Experts of a small language model.
Size: 9 layers, width 128, vocabulary 8192.
Experts: 128 experts in each of 8 layers, 64 SwiGLU neurons an expert, a softmax router.
Below are experts of layer 3 (counted from 0) of a mixture-of-experts language model. Rows are named router (the router's row for the expert), gate (a neuron's input weights, with its number), up (a neuron's input weights, with its number), down (a neuron's output weights, with its number) and show model dimensions 0-127. Each number is 200 + 30 x the weight over its row's rms, rounded and kept within 0 to 999.
Before each expert's rows: a language model's description of what the expert responds to. This comes from a sample of Wikipedia text that the model never trained on.

# expert 21
What it handles: Closing parentheses and opening or closing quotation marks, typically after names, dates or numbers, such as (incumbent), "Mama Corsica".
router,179,220,243,183,222,248,169,167,219,220,188,168,163,229,165,249,177,174,169,220,133,192,176,254,217,167,202,219,151,205,166,205,148,189,198,236,249,173,224,185,237,166,200,216,206,215,231,245,204,246,213,206,194,240,179,147,187,216,187,178,235,196,168,217,241,179,171,204,219,190,159,220,188,172,173,184,239,190,203,220,228,225,250,235,206,216,226,166,215,153,211,171,199,179,209,159,240,171,165,134,222,237,153,182,234,147,166,171,244,144,220,174,200,214,220,156,211,187,187,205,207,246,225,176,251,173,169,167
gate1,222,196,200,189,239,213,160,115,129,214,234,222,264,205,222,198,193,188,209,163,198,218,169,192,258,176,217,213,177,202,185,177,233,208,176,253,219,116,222,185,227,198,179,222,214,172,169,236,189,252,174,204,175,200,210,176,188,196,237,219,236,211,244,213,211,146,207,246,175,207,169,219,206,210,219,182,211,225,291,253,291,181,201,215,170,217,215,202,167,188,196,146,208,190,198,151,176,214,222,204,194,173,189,212,206,228,213,170,187,215,234,216,213,210,199,207,184,168,157,232,194,191,140,228,198,141,195,175
up1,210,236,188,168,158,207,215,203,217,188,233,187,200,236,166,171,200,231,145,167,214,225,191,187,182,183,161,164,192,186,225,233,210,210,243,133,209,194,234,181,235,121,215,183,223,213,222,203,226,156,203,196,201,144,216,190,206,177,232,208,219,227,181,164,180,155,195,259,230,168,128,196,187,200,230,214,118,213,237,188,192,257,260,208,191,194,206,141,218,290,187,213,199,204,204,233,224,163,142,229,190,168,145,179,198,221,167,204,221,181,164,191,203,172,157,221,161,184,164,200,203,201,187,203,183,199,177,166
down1,198,188,191,187,229,157,192,206,187,219,198,189,218,179,204,184,222,211,193,226,222,209,172,227,199,217,183,185,192,208,170,167,193,228,163,228,185,177,187,202,175,217,241,225,154,296,215,187,144,233,213,159,179,253,182,205,206,175,208,204,234,210,216,177,179,161,213,192,238,157,193,177,175,210,178,172,153,124,193,230,188,195,230,133,171,174,154,200,235,133,216,123,168,218,231,174,271,191,156,229,282,202,193,164,146,182,166,181,233,180,246,219,208,214,213,156,217,227,191,186,208,193,225,215,226,221,164,192
gate2,181,244,189,108,181,128,242,200,199,213,195,196,186,233,200,253,220,184,177,244,213,242,204,182,174,186,211,167,192,169,226,152,172,188,226,169,228,187,204,209,218,166,171,195,183,247,254,167,213,231,223,210,205,208,185,228,154,209,154,203,206,208,193,217,192,168,173,173,241,208,207,240,241,225,164,212,205,188,203,160,184,253,192,225,173,194,191,140,196,190,189,119,196,149,210,146,179,162,147,197,193,191,195,219,214,287,154,205,170,156,235,200,195,207,180,220,233,164,159,194,193,217,258,200,225,179,186,200
up2,254,264,160,208,177,199,271,215,277,140,190,250,198,228,182,161,187,219,211,180,212,242,225,175,181,193,163,219,182,231,210,155,206,184,192,166,139,178,191,194,219,171,244,131,180,224,220,211,189,175,217,170,187,170,222,188,166,191,140,214,192,206,215,207,186,175,188,178,224,218,154,272,218,202,238,182,242,182,176,223,184,197,243,214,214,224,212,149,222,198,231,194,193,185,190,153,202,203,188,161,154,220,201,201,171,171,215,196,174,204,198,153,177,227,168,166,252,196,154,201,175,236,226,219,273,203,206,239
down2,191,255,196,206,192,192,195,226,201,228,220,184,214,198,221,185,183,176,212,230,197,228,207,235,182,175,229,216,226,179,196,210,227,203,171,218,173,250,206,177,184,209,190,180,196,229,228,203,194,199,179,213,234,179,182,220,178,242,157,188,159,127,168,245,213,192,216,190,217,218,216,200,177,206,230,212,241,180,154,240,246,199,182,196,252,211,182,184,202,205,167,167,167,181,236,163,251,165,215,198,158,228,236,118,167,161,245,166,201,189,205,223,166,226,226,211,225,172,186,156,186,263,229,200,158,251,64,207
gate3,159,183,158,158,196,186,202,204,192,230,175,127,210,235,212,239,204,236,196,188,222,249,201,212,251,176,212,221,214,162,209,158,200,205,218,229,250,166,254,160,260,165,204,182,243,228,188,254,217,260,210,252,212,187,188,211,159,225,198,180,221,177,206,214,201,199,166,190,244,201,201,193,168,186,208,213,188,203,205,225,171,213,179,226,203,227,271,210,211,157,170,152,208,144,232,181,199,217,176,215,185,237,166,164,276,249,162,202,209,197,246,162,214,254,195,181,241,215,215,216,166,144,222,158,178,189,159,193
up3,204,159,220,207,228,235,167,186,216,211,234,167,189,273,260,243,189,177,254,183,207,212,140,197,250,178,190,176,220,165,198,154,183,184,157,207,206,125,215,199,224,181,221,175,248,166,169,189,204,179,190,222,213,141,226,136,204,150,194,188,207,193,170,175,204,225,294,225,149,181,151,220,187,176,217,203,196,214,198,203,205,259,228,219,186,215,209,255,210,188,221,237,210,171,204,209,159,206,192,176,171,258,242,188,207,222,208,193,181,184,213,197,199,193,171,227,154,174,201,229,226,144,160,193,208,163,156,206
down3,182,162,171,247,118,188,152,214,167,147,203,183,231,161,212,164,193,151,165,217,176,185,225,155,224,199,197,182,172,200,223,159,203,266,233,198,231,180,189,182,222,231,169,254,207,229,198,230,204,196,226,229,198,206,179,212,155,267,205,209,191,248,139,248,174,236,188,203,224,174,255,182,181,179,227,177,133,186,191,214,189,182,175,197,237,215,146,162,195,222,211,200,255,181,212,213,186,212,190,253,191,169,189,162,191,222,187,194,268,232,179,210,206,158,197,209,193,250,200,218,189,244,229,258,231,214,207,205
gate4,194,222,191,148,232,223,266,185,183,239,212,156,187,203,176,210,164,181,166,200,216,155,204,236,229,204,228,228,160,198,183,235,221,238,234,195,239,160,234,179,266,225,138,156,216,259,247,245,224,240,205,225,164,235,160,177,207,224,209,217,193,178,196,221,193,179,150,221,186,169,192,153,196,216,197,173,190,204,214,219,247,222,185,225,213,204,249,206,155,207,171,163,264,150,185,252,241,169,164,170,182,189,158,185,218,203,247,152,226,188,198,158,227,172,237,217,233,212,175,205,170,159,194,218,226,192,177,218
up4,187,180,182,225,195,176,166,146,197,203,234,217,193,199,176,207,195,177,212,218,186,258,179,180,167,190,195,206,310,198,187,174,169,197,163,167,154,250,172,249,204,161,198,250,180,156,218,155,227,186,150,192,205,249,227,227,182,207,193,149,195,191,206,199,221,186,211,176,235,232,209,267,198,173,206,158,225,188,174,180,151,179,178,202,200,208,195,231,190,178,224,194,182,212,237,118,131,241,251,241,224,182,216,203,226,190,146,209,197,193,224,224,189,267,168,238,174,185,234,223,201,212,183,153,171,211,186,199
down4,213,236,221,230,166,227,193,152,214,181,171,146,201,244,218,240,206,190,239,192,235,210,230,218,221,193,130,183,179,179,186,200,183,220,198,220,150,153,159,213,170,218,164,152,176,184,182,242,212,129,183,240,219,183,175,211,209,199,209,179,222,219,185,191,199,215,154,195,200,227,243,202,257,160,187,177,203,247,205,187,201,172,203,148,216,135,170,204,215,199,167,175,213,216,165,240,217,223,236,173,201,227,206,249,150,226,201,183,192,215,190,141,131,226,216,245,220,170,190,214,223,176,149,129,206,160,252,225
gate5,172,219,209,204,271,172,212,177,195,250,168,190,188,195,171,258,191,191,163,201,171,243,217,235,205,219,230,225,190,193,181,145,172,183,192,213,251,232,211,184,216,239,158,195,179,216,213,148,220,245,152,173,139,261,195,204,181,202,161,164,270,184,226,190,238,190,232,167,253,212,188,261,243,150,169,179,219,165,147,191,139,168,207,218,205,187,220,165,209,153,218,192,207,135,232,187,178,171,191,160,243,215,201,230,204,173,155,187,218,219,195,178,224,223,205,150,207,240,184,189,192,231,218,196,202,183,189,222
up5,236,174,187,214,248,229,145,214,201,231,166,165,236,169,189,170,205,210,243,177,179,118,201,227,199,200,190,170,191,213,184,226,177,211,213,231,222,172,187,197,203,235,211,216,208,179,183,214,186,278,198,192,209,204,176,177,183,197,219,187,147,197,236,203,250,211,205,222,167,140,213,184,210,212,184,205,207,212,229,171,280,291,181,195,181,198,216,299,193,191,247,136,226,182,177,242,214,186,266,237,198,200,178,221,161,223,176,223,203,196,189,233,232,138,221,208,190,195,208,164,178,211,189,192,179,175,221,151
down5,180,150,190,126,204,257,176,156,176,210,239,199,182,235,214,210,213,181,231,197,194,211,144,178,235,195,221,185,171,251,115,213,164,223,225,231,196,172,241,221,245,212,234,205,195,217,190,210,174,212,232,215,174,215,201,183,214,213,205,257,160,226,222,140,266,195,144,224,200,185,192,214,182,176,184,218,212,218,191,187,183,210,173,169,141,218,232,225,226,192,208,206,229,208,157,208,152,252,243,192,185,223,148,216,197,231,178,210,147,206,164,196,254,187,224,171,165,236,221,229,153,176,218,158,247,218,185,170
gate6,174,195,202,198,249,190,235,174,225,219,172,194,187,190,145,174,180,143,176,259,182,226,178,217,179,204,230,232,213,166,183,149,143,198,211,184,134,190,227,197,211,229,183,185,159,204,237,199,238,212,209,179,169,208,169,232,183,213,171,184,218,208,151,236,211,205,136,203,253,244,135,209,232,181,160,185,228,162,177,219,215,182,235,201,224,211,204,173,221,245,170,250,200,144,240,153,217,139,208,224,258,162,204,241,237,167,163,162,165,220,186,185,243,217,219,206,212,182,153,239,203,222,237,187,173,216,184,210
up6,162,247,162,243,218,202,185,176,132,236,212,268,220,230,149,235,186,175,159,159,200,243,216,197,223,217,217,203,187,191,188,154,195,195,205,218,251,207,216,179,238,181,170,131,217,179,269,201,214,213,229,198,181,135,198,134,215,183,248,216,245,223,199,198,134,174,191,214,214,176,171,185,214,147,221,215,156,183,226,200,156,206,172,211,195,220,221,181,212,198,205,212,183,219,238,204,277,180,164,255,246,195,200,194,186,224,181,227,199,150,178,189,193,201,167,224,177,166,135,204,209,214,220,208,165,168,180,208
down6,140,182,185,217,234,152,210,208,196,235,207,221,205,190,137,123,164,227,199,194,227,208,230,143,244,185,191,190,229,240,181,148,231,191,168,237,193,173,222,230,189,187,232,245,209,238,196,207,228,193,194,144,257,155,137,199,177,148,208,208,228,208,218,228,182,185,251,169,192,179,138,192,201,250,199,191,234,213,216,190,176,203,236,115,217,163,158,149,186,194,245,193,190,225,210,175,270,209,191,232,224,202,216,183,168,200,175,188,245,206,203,193,229,242,184,222,214,239,202,220,219,167,223,205,201,175,209,176
gate7,166,242,256,222,223,221,215,165,196,226,237,191,201,199,211,219,155,176,156,170,138,205,147,225,176,166,201,184,191,180,201,168,202,179,213,206,226,154,245,206,246,205,206,182,189,231,240,176,201,231,202,197,189,176,179,148,196,207,128,189,166,193,204,189,191,197,164,147,183,233,127,231,234,204,203,146,219,205,218,207,205,224,236,190,242,203,228,236,188,134,233,248,196,185,233,180,232,176,209,167,172,244,173,187,228,201,226,165,210,173,244,190,230,262,243,171,214,159,187,229,192,267,240,211,219,163,162,175
up7,206,161,176,149,144,154,225,173,211,225,233,189,172,211,186,222,263,177,167,224,288,159,184,214,221,220,225,204,173,196,194,225,227,234,208,178,143,243,208,135,194,213,176,181,234,208,203,236,225,176,170,212,173,253,180,270,198,216,226,190,213,202,193,231,208,176,214,234,224,152,276,171,188,228,157,216,235,225,209,210,207,182,150,215,196,215,230,190,177,247,177,145,238,201,187,200,161,197,202,255,216,173,231,207,193,231,190,203,221,215,189,193,175,137,184,219,212,204,177,205,173,134,200,165,169,242,191,210
down7,261,227,235,240,217,219,229,234,207,212,217,204,183,225,167,243,234,185,190,224,199,186,207,183,191,196,137,194,192,177,252,210,196,254,172,231,194,231,202,248,183,147,226,149,220,156,181,200,179,235,167,199,177,223,191,154,214,154,214,180,192,229,227,168,154,203,202,255,240,180,167,203,195,157,157,201,168,236,259,149,167,171,234,187,149,220,215,241,166,201,228,166,193,205,196,217,193,230,210,178,203,173,199,197,209,225,183,205,208,206,260,172,196,136,201,173,180,209,207,237,171,94,229,206,217,243,219,221
gate8,170,212,232,149,140,174,253,214,204,198,197,168,111,215,200,231,167,188,183,218,195,171,190,204,171,142,223,174,191,186,136,190,191,199,270,177,215,201,233,178,214,196,219,212,236,258,241,248,200,188,174,200,174,186,156,178,181,224,181,197,246,206,197,191,215,149,128,200,157,177,155,167,200,151,169,183,210,269,211,261,220,217,231,212,217,221,213,178,187,182,207,182,207,170,198,227,175,203,165,138,182,219,215,145,205,220,222,179,216,188,191,194,202,197,172,194,242,194,183,217,187,189,204,188,205,149,141,144
up8,201,171,160,231,220,208,124,178,168,215,212,261,218,174,216,179,217,194,217,217,168,183,210,184,181,209,215,213,263,216,247,223,190,226,201,235,180,194,200,159,155,212,177,191,197,166,211,168,225,263,163,201,203,203,239,182,190,209,156,195,187,181,271,229,212,191,232,195,209,232,211,250,181,253,209,194,263,169,214,192,166,201,144,198,216,193,184,241,186,152,206,249,186,210,213,145,259,183,179,270,220,213,131,268,183,202,173,195,152,198,205,195,221,176,226,128,173,208,212,210,199,191,197,167,159,202,211,219
down8,247,172,194,197,226,259,174,223,188,215,235,160,164,207,199,205,238,182,207,153,259,159,242,191,217,226,170,214,217,207,200,194,252,215,216,219,169,180,175,197,161,204,195,168,245,160,207,243,181,187,219,188,256,200,235,154,178,250,192,207,207,236,210,227,184,207,162,225,167,215,183,176,243,168,175,223,227,261,243,184,230,160,190,158,184,183,166,182,202,152,248,197,205,258,190,171,198,277,238,132,191,178,207,251,239,203,191,171,207,197,205,170,153,188,247,209,196,211,204,217,228,188,179,140,162,226,225,220
gate9,167,189,228,187,230,260,165,161,185,247,167,175,191,214,211,270,195,180,164,151,140,229,177,232,236,215,224,222,156,170,198,191,215,191,201,213,257,191,193,200,202,164,179,196,222,253,207,231,213,229,206,233,202,202,191,161,169,224,226,213,208,200,193,238,220,164,151,199,234,186,143,227,213,212,207,160,205,205,241,214,159,243,235,199,232,193,223,241,224,181,205,176,188,185,231,147,267,167,168,199,154,255,169,202,215,215,164,149,201,182,228,159,277,236,204,182,235,164,167,205,189,165,233,192,192,172,188,161
up9,177,175,206,174,182,254,140,215,181,181,168,171,219,202,166,208,177,192,183,191,105,231,173,201,221,199,206,223,176,208,202,219,185,197,158,263,237,173,193,173,156,138,211,201,224,230,189,193,168,258,193,191,204,166,223,105,174,194,177,221,194,215,171,211,198,206,197,211,192,222,148,262,181,178,212,178,224,197,214,175,201,270,182,198,177,181,211,206,215,159,179,224,162,228,214,132,249,223,164,191,148,228,240,207,175,208,140,206,174,142,223,203,260,213,217,185,214,178,218,206,222,203,183,183,195,156,198,180
down9,144,194,160,204,194,207,176,179,204,203,223,175,229,167,201,185,159,196,150,192,190,213,203,198,242,230,221,216,233,244,186,184,217,148,189,232,192,195,226,144,243,197,172,248,227,184,240,178,207,154,236,194,210,157,198,201,208,251,139,237,214,225,149,250,234,231,171,184,155,272,230,197,203,227,178,254,244,180,198,186,233,222,161,230,219,201,185,163,271,217,177,193,206,243,180,145,180,223,215,206,153,181,225,189,242,174,166,166,207,166,163,168,186,224,219,183,189,186,172,204,230,273,217,188,167,224,225,199
gate10,193,186,208,235,176,212,192,172,235,184,149,201,204,226,235,171,208,214,240,125,205,127,213,233,218,188,230,205,183,215,205,189,220,214,221,220,171,190,203,173,200,250,180,273,221,181,203,221,163,209,202,235,188,220,225,165,177,264,211,203,216,207,221,241,221,214,171,214,199,198,245,233,106,248,194,203,218,219,241,204,290,177,165,203,213,212,207,202,139,245,195,177,201,241,202,203,188,148,242,202,250,244,216,161,188,168,226,202,242,215,242,213,194,218,255,181,187,184,179,229,204,222,219,147,219,189,171,223
up10,155,204,172,179,168,173,244,236,171,154,171,238,195,247,235,181,220,223,195,213,245,234,207,196,136,190,199,198,203,196,219,157,223,219,213,156,220,260,224,184,211,151,230,191,200,206,237,221,228,161,210,205,197,147,236,238,188,208,219,200,173,204,209,192,184,174,212,231,187,243,173,200,228,236,237,248,184,236,201,241,167,147,211,252,247,213,180,121,205,240,208,241,202,244,192,197,192,225,151,190,183,169,238,168,161,223,274,189,216,220,194,182,159,211,208,153,208,248,223,210,191,185,207,204,253,241,169,234
down10,268,203,202,202,226,152,222,245,218,155,164,215,199,211,213,184,177,200,149,213,184,171,213,178,181,230,163,271,222,136,237,206,216,177,166,180,190,246,138,213,149,210,212,207,182,236,193,216,194,240,198,176,224,217,196,187,225,207,274,187,190,214,179,169,177,199,255,182,234,173,194,206,211,165,239,179,166,229,185,256,212,163,246,164,192,171,188,169,200,181,172,168,168,204,233,283,216,173,149,197,227,200,199,197,139,160,213,192,184,208,249,208,164,172,195,176,187,190,182,199,214,197,155,276,209,194,225,203
gate11,191,201,235,207,213,172,197,195,173,233,222,143,146,192,152,269,205,176,191,179,199,188,166,221,199,210,266,234,133,189,234,162,246,191,185,229,195,214,216,132,232,291,167,168,190,216,202,159,233,244,210,193,203,208,183,160,176,209,211,206,204,196,187,215,181,172,223,185,216,133,184,136,186,195,206,179,210,188,171,260,173,211,220,204,219,234,220,234,200,224,211,180,262,160,234,227,221,167,218,159,251,200,210,203,212,186,247,190,189,187,216,183,221,190,226,225,191,190,115,212,168,212,219,195,215,154,168,202
up11,207,174,167,202,214,229,195,267,176,201,178,208,134,215,178,202,194,205,169,181,197,174,197,212,228,216,212,230,116,224,237,194,228,205,178,235,207,144,204,141,190,270,160,170,221,191,166,157,217,232,231,169,205,180,220,149,199,210,203,209,244,202,204,236,201,207,188,208,224,150,193,103,201,172,219,186,198,207,192,198,224,176,224,184,158,215,201,232,201,261,222,173,260,160,191,261,237,165,218,216,194,187,165,195,192,218,284,206,188,177,189,200,203,119,225,211,184,196,175,183,168,184,204,227,238,194,203,185
down11,205,151,187,165,203,191,198,211,205,264,231,186,206,159,133,193,253,222,195,246,180,182,163,178,227,195,217,177,222,173,170,204,251,173,237,162,194,234,227,209,235,183,248,271,221,244,189,131,208,251,231,190,179,207,233,195,232,228,206,180,189,205,172,245,201,213,213,199,189,184,213,158,129,262,207,209,196,214,204,190,206,197,211,197,227,247,212,179,210,210,172,195,217,202,218,183,204,189,186,169,206,162,218,158,233,226,177,181,235,168,228,248,218,154,272,167,216,206,164,179,156,163,274,218,227,204,155,185
gate12,199,179,196,159,207,186,204,185,225,222,139,165,142,219,176,201,221,205,193,225,278,186,179,197,217,193,223,253,230,211,129,216,180,213,215,182,190,248,194,149,180,225,219,241,186,262,180,251,238,206,189,228,223,276,141,260,215,190,172,185,231,196,179,226,260,181,171,229,190,223,203,225,177,226,139,157,192,183,200,199,187,160,196,229,222,207,243,167,216,144,164,236,221,165,211,179,204,210,244,174,172,220,184,171,222,205,128,201,171,202,206,172,185,207,191,198,199,182,199,189,191,192,241,148,230,242,195,201
up12,233,206,243,181,207,153,182,215,189,219,171,154,195,215,154,240,215,199,187,207,163,191,205,229,213,219,199,226,167,193,172,257,185,177,175,175,191,193,175,180,147,208,163,199,176,263,194,203,215,201,176,147,221,264,180,170,252,177,180,215,198,209,50,210,190,221,184,188,162,220,200,175,191,211,195,222,193,173,193,179,170,245,216,198,233,252,176,244,204,215,243,210,202,219,203,215,151,200,217,195,143,192,202,156,217,245,150,218,215,203,194,202,196,175,196,169,227,153,154,232,238,175,168,176,169,196,206,168
down12,151,229,190,208,134,211,156,145,175,190,237,206,267,194,171,240,224,197,176,200,244,214,222,219,216,206,239,212,158,216,242,198,202,156,198,217,196,230,173,196,247,161,220,199,204,119,207,223,242,188,200,236,154,177,160,189,164,177,192,179,255,210,225,232,224,188,131,178,212,186,203,199,178,237,189,227,193,199,204,178,207,246,166,302,193,236,221,206,203,199,165,193,168,211,206,169,210,196,188,210,140,171,193,193,250,239,184,187,217,165,208,218,196,223,192,169,241,168,214,188,254,225,264,197,201,198,202,239
gate13,157,177,258,168,200,158,214,241,218,223,162,187,189,199,226,193,219,230,214,185,228,199,198,207,198,227,184,252,196,209,134,196,181,210,212,189,265,245,209,182,184,122,178,163,190,202,223,278,187,193,197,198,188,190,180,260,194,196,217,186,252,206,203,223,242,178,233,144,210,211,167,202,265,202,215,143,210,192,171,193,244,184,219,238,194,201,194,215,204,206,206,232,199,202,232,214,245,256,206,173,184,171,177,186,199,179,171,187,187,194,187,128,211,181,183,167,166,229,248,224,217,253,254,196,219,221,220,110
up13,199,255,156,198,258,226,161,180,240,194,184,214,212,234,193,185,180,210,225,218,204,228,217,181,161,202,147,266,191,218,255,208,173,156,177,186,211,197,189,253,231,166,198,229,175,135,171,149,195,214,214,166,214,200,183,223,181,172,161,227,154,203,230,161,196,168,194,220,207,195,194,254,149,221,216,199,236,164,249,184,291,222,171,175,198,167,187,251,235,199,251,215,199,146,233,178,177,166,185,141,200,207,141,216,211,172,159,204,185,175,197,208,234,202,209,210,183,214,176,228,218,237,222,229,237,198,231,203
down13,202,195,243,211,239,197,142,165,222,205,187,166,156,162,167,183,161,176,243,192,200,190,221,79,194,162,215,168,188,196,224,186,167,210,167,212,184,166,139,245,173,244,248,182,168,176,217,210,189,226,207,209,184,178,188,241,198,188,207,192,249,208,191,244,202,218,232,192,169,214,202,216,154,188,179,204,197,174,218,141,213,192,191,144,179,177,222,212,217,216,236,202,227,200,218,214,192,275,219,192,179,146,232,150,230,174,190,211,156,236,170,167,152,192,216,234,225,205,229,157,155,159,193,161,210,186,239,218
gate14,193,185,160,148,227,206,219,208,143,256,150,141,150,228,205,208,191,232,183,227,190,161,217,260,158,180,246,216,151,204,175,197,234,188,226,187,219,196,212,171,258,273,159,193,217,213,230,243,189,242,191,206,203,235,193,170,193,235,215,227,136,194,205,188,206,182,121,147,190,179,154,189,190,179,195,228,218,197,176,217,204,176,208,195,218,202,207,218,213,150,233,207,233,191,244,205,254,219,195,130,226,233,208,182,264,198,173,181,190,228,236,159,198,234,233,140,215,198,205,228,194,194,191,185,205,206,171,194
up14,167,243,233,212,167,221,174,172,265,185,245,205,176,241,229,188,198,122,193,181,241,211,210,164,237,180,193,195,254,169,222,219,187,194,206,203,181,175,227,163,241,128,196,177,192,144,283,210,205,156,235,235,245,118,173,168,187,196,192,193,230,215,208,156,180,216,224,160,224,214,190,175,194,187,179,170,214,169,194,245,250,197,220,202,213,201,168,146,226,225,178,186,187,199,205,166,197,209,141,202,182,207,239,233,246,171,218,198,199,132,201,144,208,224,164,240,198,189,216,195,227,199,229,200,198,210,195,210
down14,220,195,194,235,142,208,208,224,173,225,198,205,198,196,250,176,122,214,211,189,155,175,246,207,177,153,148,145,237,188,147,197,227,215,194,207,206,236,217,201,135,227,197,230,161,177,218,188,232,175,254,245,249,173,175,188,126,220,172,191,179,255,208,229,194,197,259,213,216,167,181,210,222,164,238,194,164,172,236,160,159,148,219,239,187,197,154,226,206,148,208,180,193,219,195,222,201,174,191,200,223,190,210,179,155,239,180,185,255,187,169,157,197,193,199,247,235,239,207,189,203,225,188,238,224,199,171,214
gate15,133,213,218,159,249,214,206,209,239,191,165,157,217,207,223,198,209,192,244,227,163,239,186,200,140,180,184,199,202,224,181,235,207,177,216,212,156,162,218,227,231,173,238,231,166,184,229,195,197,210,189,221,180,212,213,214,206,193,188,203,154,200,208,182,217,184,196,219,220,206,153,246,178,241,215,218,227,204,272,205,297,176,303,222,239,184,197,187,208,195,181,213,174,213,213,129,180,143,202,143,203,179,199,211,205,159,200,158,196,192,214,193,240,270,192,183,203,154,162,196,220,191,193,219,240,235,215,245
up15,178,151,186,203,212,216,185,212,190,175,239,180,225,149,218,178,202,211,183,187,225,198,185,214,154,181,220,180,203,195,195,245,256,173,187,262,171,144,188,229,264,178,252,265,183,200,194,239,163,218,201,200,260,202,191,140,229,170,222,223,208,240,201,194,204,208,215,241,225,166,256,191,155,197,239,169,218,177,222,211,257,194,201,207,213,187,164,157,225,184,168,189,191,246,254,191,177,182,199,134,168,204,228,183,157,196,184,192,178,180,174,178,273,155,199,180,198,208,211,182,249,195,127,180,252,205,217,191
down15,177,173,211,243,199,260,219,182,212,231,197,225,200,229,150,261,198,211,202,226,195,204,253,178,181,131,161,131,218,226,173,236,146,210,189,207,211,196,225,234,190,156,260,223,200,160,171,188,165,190,203,171,170,160,182,204,222,156,221,220,226,188,240,225,193,220,154,211,169,161,225,226,202,208,198,156,189,275,237,156,202,220,191,214,179,272,190,186,193,187,197,179,178,220,192,202,195,238,211,148,184,185,210,184,213,231,175,160,144,224,183,215,203,207,158,245,254,148,232,192,169,179,200,158,247,201,173,187
gate16,190,185,181,160,165,166,267,189,176,275,176,147,187,224,271,237,197,198,216,201,215,154,159,265,182,211,203,200,176,228,175,215,143,209,192,199,228,216,202,207,193,196,196,154,249,222,218,208,226,183,195,261,154,282,171,265,202,222,220,214,230,202,221,240,196,223,146,210,199,163,229,177,198,209,189,190,194,228,219,212,158,212,211,251,231,218,244,220,211,170,176,148,227,162,211,228,181,224,213,214,218,225,184,151,230,218,221,137,224,202,210,179,214,210,234,179,228,187,202,220,168,185,224,183,211,134,188,200
up16,192,157,178,155,141,196,244,208,178,230,202,176,174,203,195,265,184,167,231,206,199,118,169,194,171,179,187,180,185,210,166,213,193,189,197,194,164,217,167,211,174,166,232,228,229,218,217,210,153,199,205,252,172,191,213,238,213,216,188,264,164,205,224,205,226,242,174,200,166,187,231,163,182,247,190,214,195,205,211,228,159,195,214,203,229,200,212,119,210,155,163,223,227,165,184,213,208,261,162,202,192,235,204,169,204,247,244,172,184,224,231,232,198,178,224,168,143,169,182,191,235,201,162,208,213,93,208,197
down16,222,206,151,225,243,182,149,245,199,137,233,227,226,169,253,175,209,203,185,179,202,163,180,161,209,196,197,223,149,177,206,182,193,195,240,208,214,125,235,208,232,181,171,233,217,184,165,166,160,226,162,172,200,158,251,187,217,200,188,218,177,173,190,151,181,124,253,219,202,261,208,251,210,159,218,161,169,210,173,207,216,232,170,227,207,271,223,216,177,244,200,170,204,190,193,240,219,197,212,195,149,199,197,175,249,170,183,178,254,185,176,223,201,220,182,195,190,233,172,212,191,172,204,216,162,266,197,186
gate17,170,166,179,236,190,207,174,151,207,236,177,198,225,238,209,233,220,150,194,172,137,260,145,210,152,208,208,195,191,204,155,254,179,220,205,204,199,178,229,202,201,193,241,154,203,248,189,195,240,261,181,200,231,184,160,228,203,222,239,178,167,213,225,212,210,198,240,219,212,173,195,306,213,216,185,176,202,208,248,146,202,236,201,210,207,145,247,227,135,195,233,179,198,202,188,174,181,191,231,249,171,214,201,189,202,185,139,252,206,208,178,214,218,198,194,267,190,209,197,176,146,231,190,196,232,222,190,179
up17,211,211,185,201,192,185,190,231,219,203,182,236,165,208,176,158,247,202,237,254,220,193,224,228,219,197,212,191,301,185,197,211,240,191,187,172,219,168,214,142,201,171,214,212,223,223,236,223,229,230,201,161,226,222,146,214,193,213,172,198,294,202,194,226,229,221,225,209,211,274,185,182,170,198,156,177,158,206,169,238,187,168,206,197,243,204,196,147,218,179,172,201,186,211,181,192,203,217,143,217,165,211,189,199,177,197,204,178,192,193,224,202,188,135,160,148,236,262,274,133,205,162,224,177,179,219,184,200
down17,254,143,138,210,193,211,169,209,186,168,215,218,149,207,214,213,181,195,154,248,211,244,230,160,213,204,207,241,176,192,133,216,215,165,196,212,222,155,196,199,206,188,197,183,201,198,240,208,176,200,173,240,223,218,142,202,170,183,175,198,196,263,167,250,265,231,197,222,250,195,219,167,227,173,211,159,227,237,208,233,208,196,179,206,210,198,170,250,169,213,195,220,172,217,228,205,218,240,182,222,161,230,177,186,241,252,238,220,188,191,187,132,205,146,158,167,209,157,166,215,175,242,227,175,180,189,270,172
gate18,243,196,161,174,197,199,178,207,237,182,229,248,197,181,208,249,243,260,179,238,185,211,191,222,179,215,241,209,240,189,215,235,213,242,218,203,186,230,236,181,148,217,180,230,234,215,179,201,255,178,224,239,193,171,161,284,180,250,218,209,262,168,254,193,196,202,153,235,229,184,222,209,195,237,160,248,239,213,250,257,200,202,190,185,206,215,259,135,214,225,205,187,200,144,234,224,199,208,197,220,277,214,172,210,190,218,182,188,197,170,231,216,173,194,210,218,211,204,198,197,158,181,187,166,243,161,222,222
up18,242,241,135,211,225,250,255,216,263,186,166,248,189,191,165,235,192,260,255,194,160,185,246,185,144,192,202,200,229,264,194,241,218,176,198,235,198,172,227,182,212,199,229,248,181,229,171,226,179,179,209,180,185,174,201,222,182,205,182,215,219,221,177,181,166,199,172,201,225,201,158,200,153,246,181,193,226,192,226,254,187,225,207,165,217,217,195,168,216,233,246,158,208,131,187,225,210,200,191,180,288,234,147,208,205,217,171,175,201,195,186,222,206,152,199,240,233,184,192,181,225,250,218,238,229,187,204,210
down18,261,225,177,198,213,197,136,188,166,213,223,239,158,219,190,213,212,153,256,213,243,202,191,193,209,152,227,153,195,220,246,197,179,227,230,250,195,202,256,220,175,195,229,140,198,201,198,203,193,205,206,215,236,187,209,258,191,197,166,199,178,206,179,225,215,210,169,198,212,189,208,154,187,246,205,225,215,195,154,184,227,238,201,193,225,222,165,172,188,224,152,149,199,188,200,153,219,180,223,198,185,177,275,159,182,223,233,220,187,180,205,220,135,200,274,156,243,196,247,223,212,248,255,165,216,195,131,185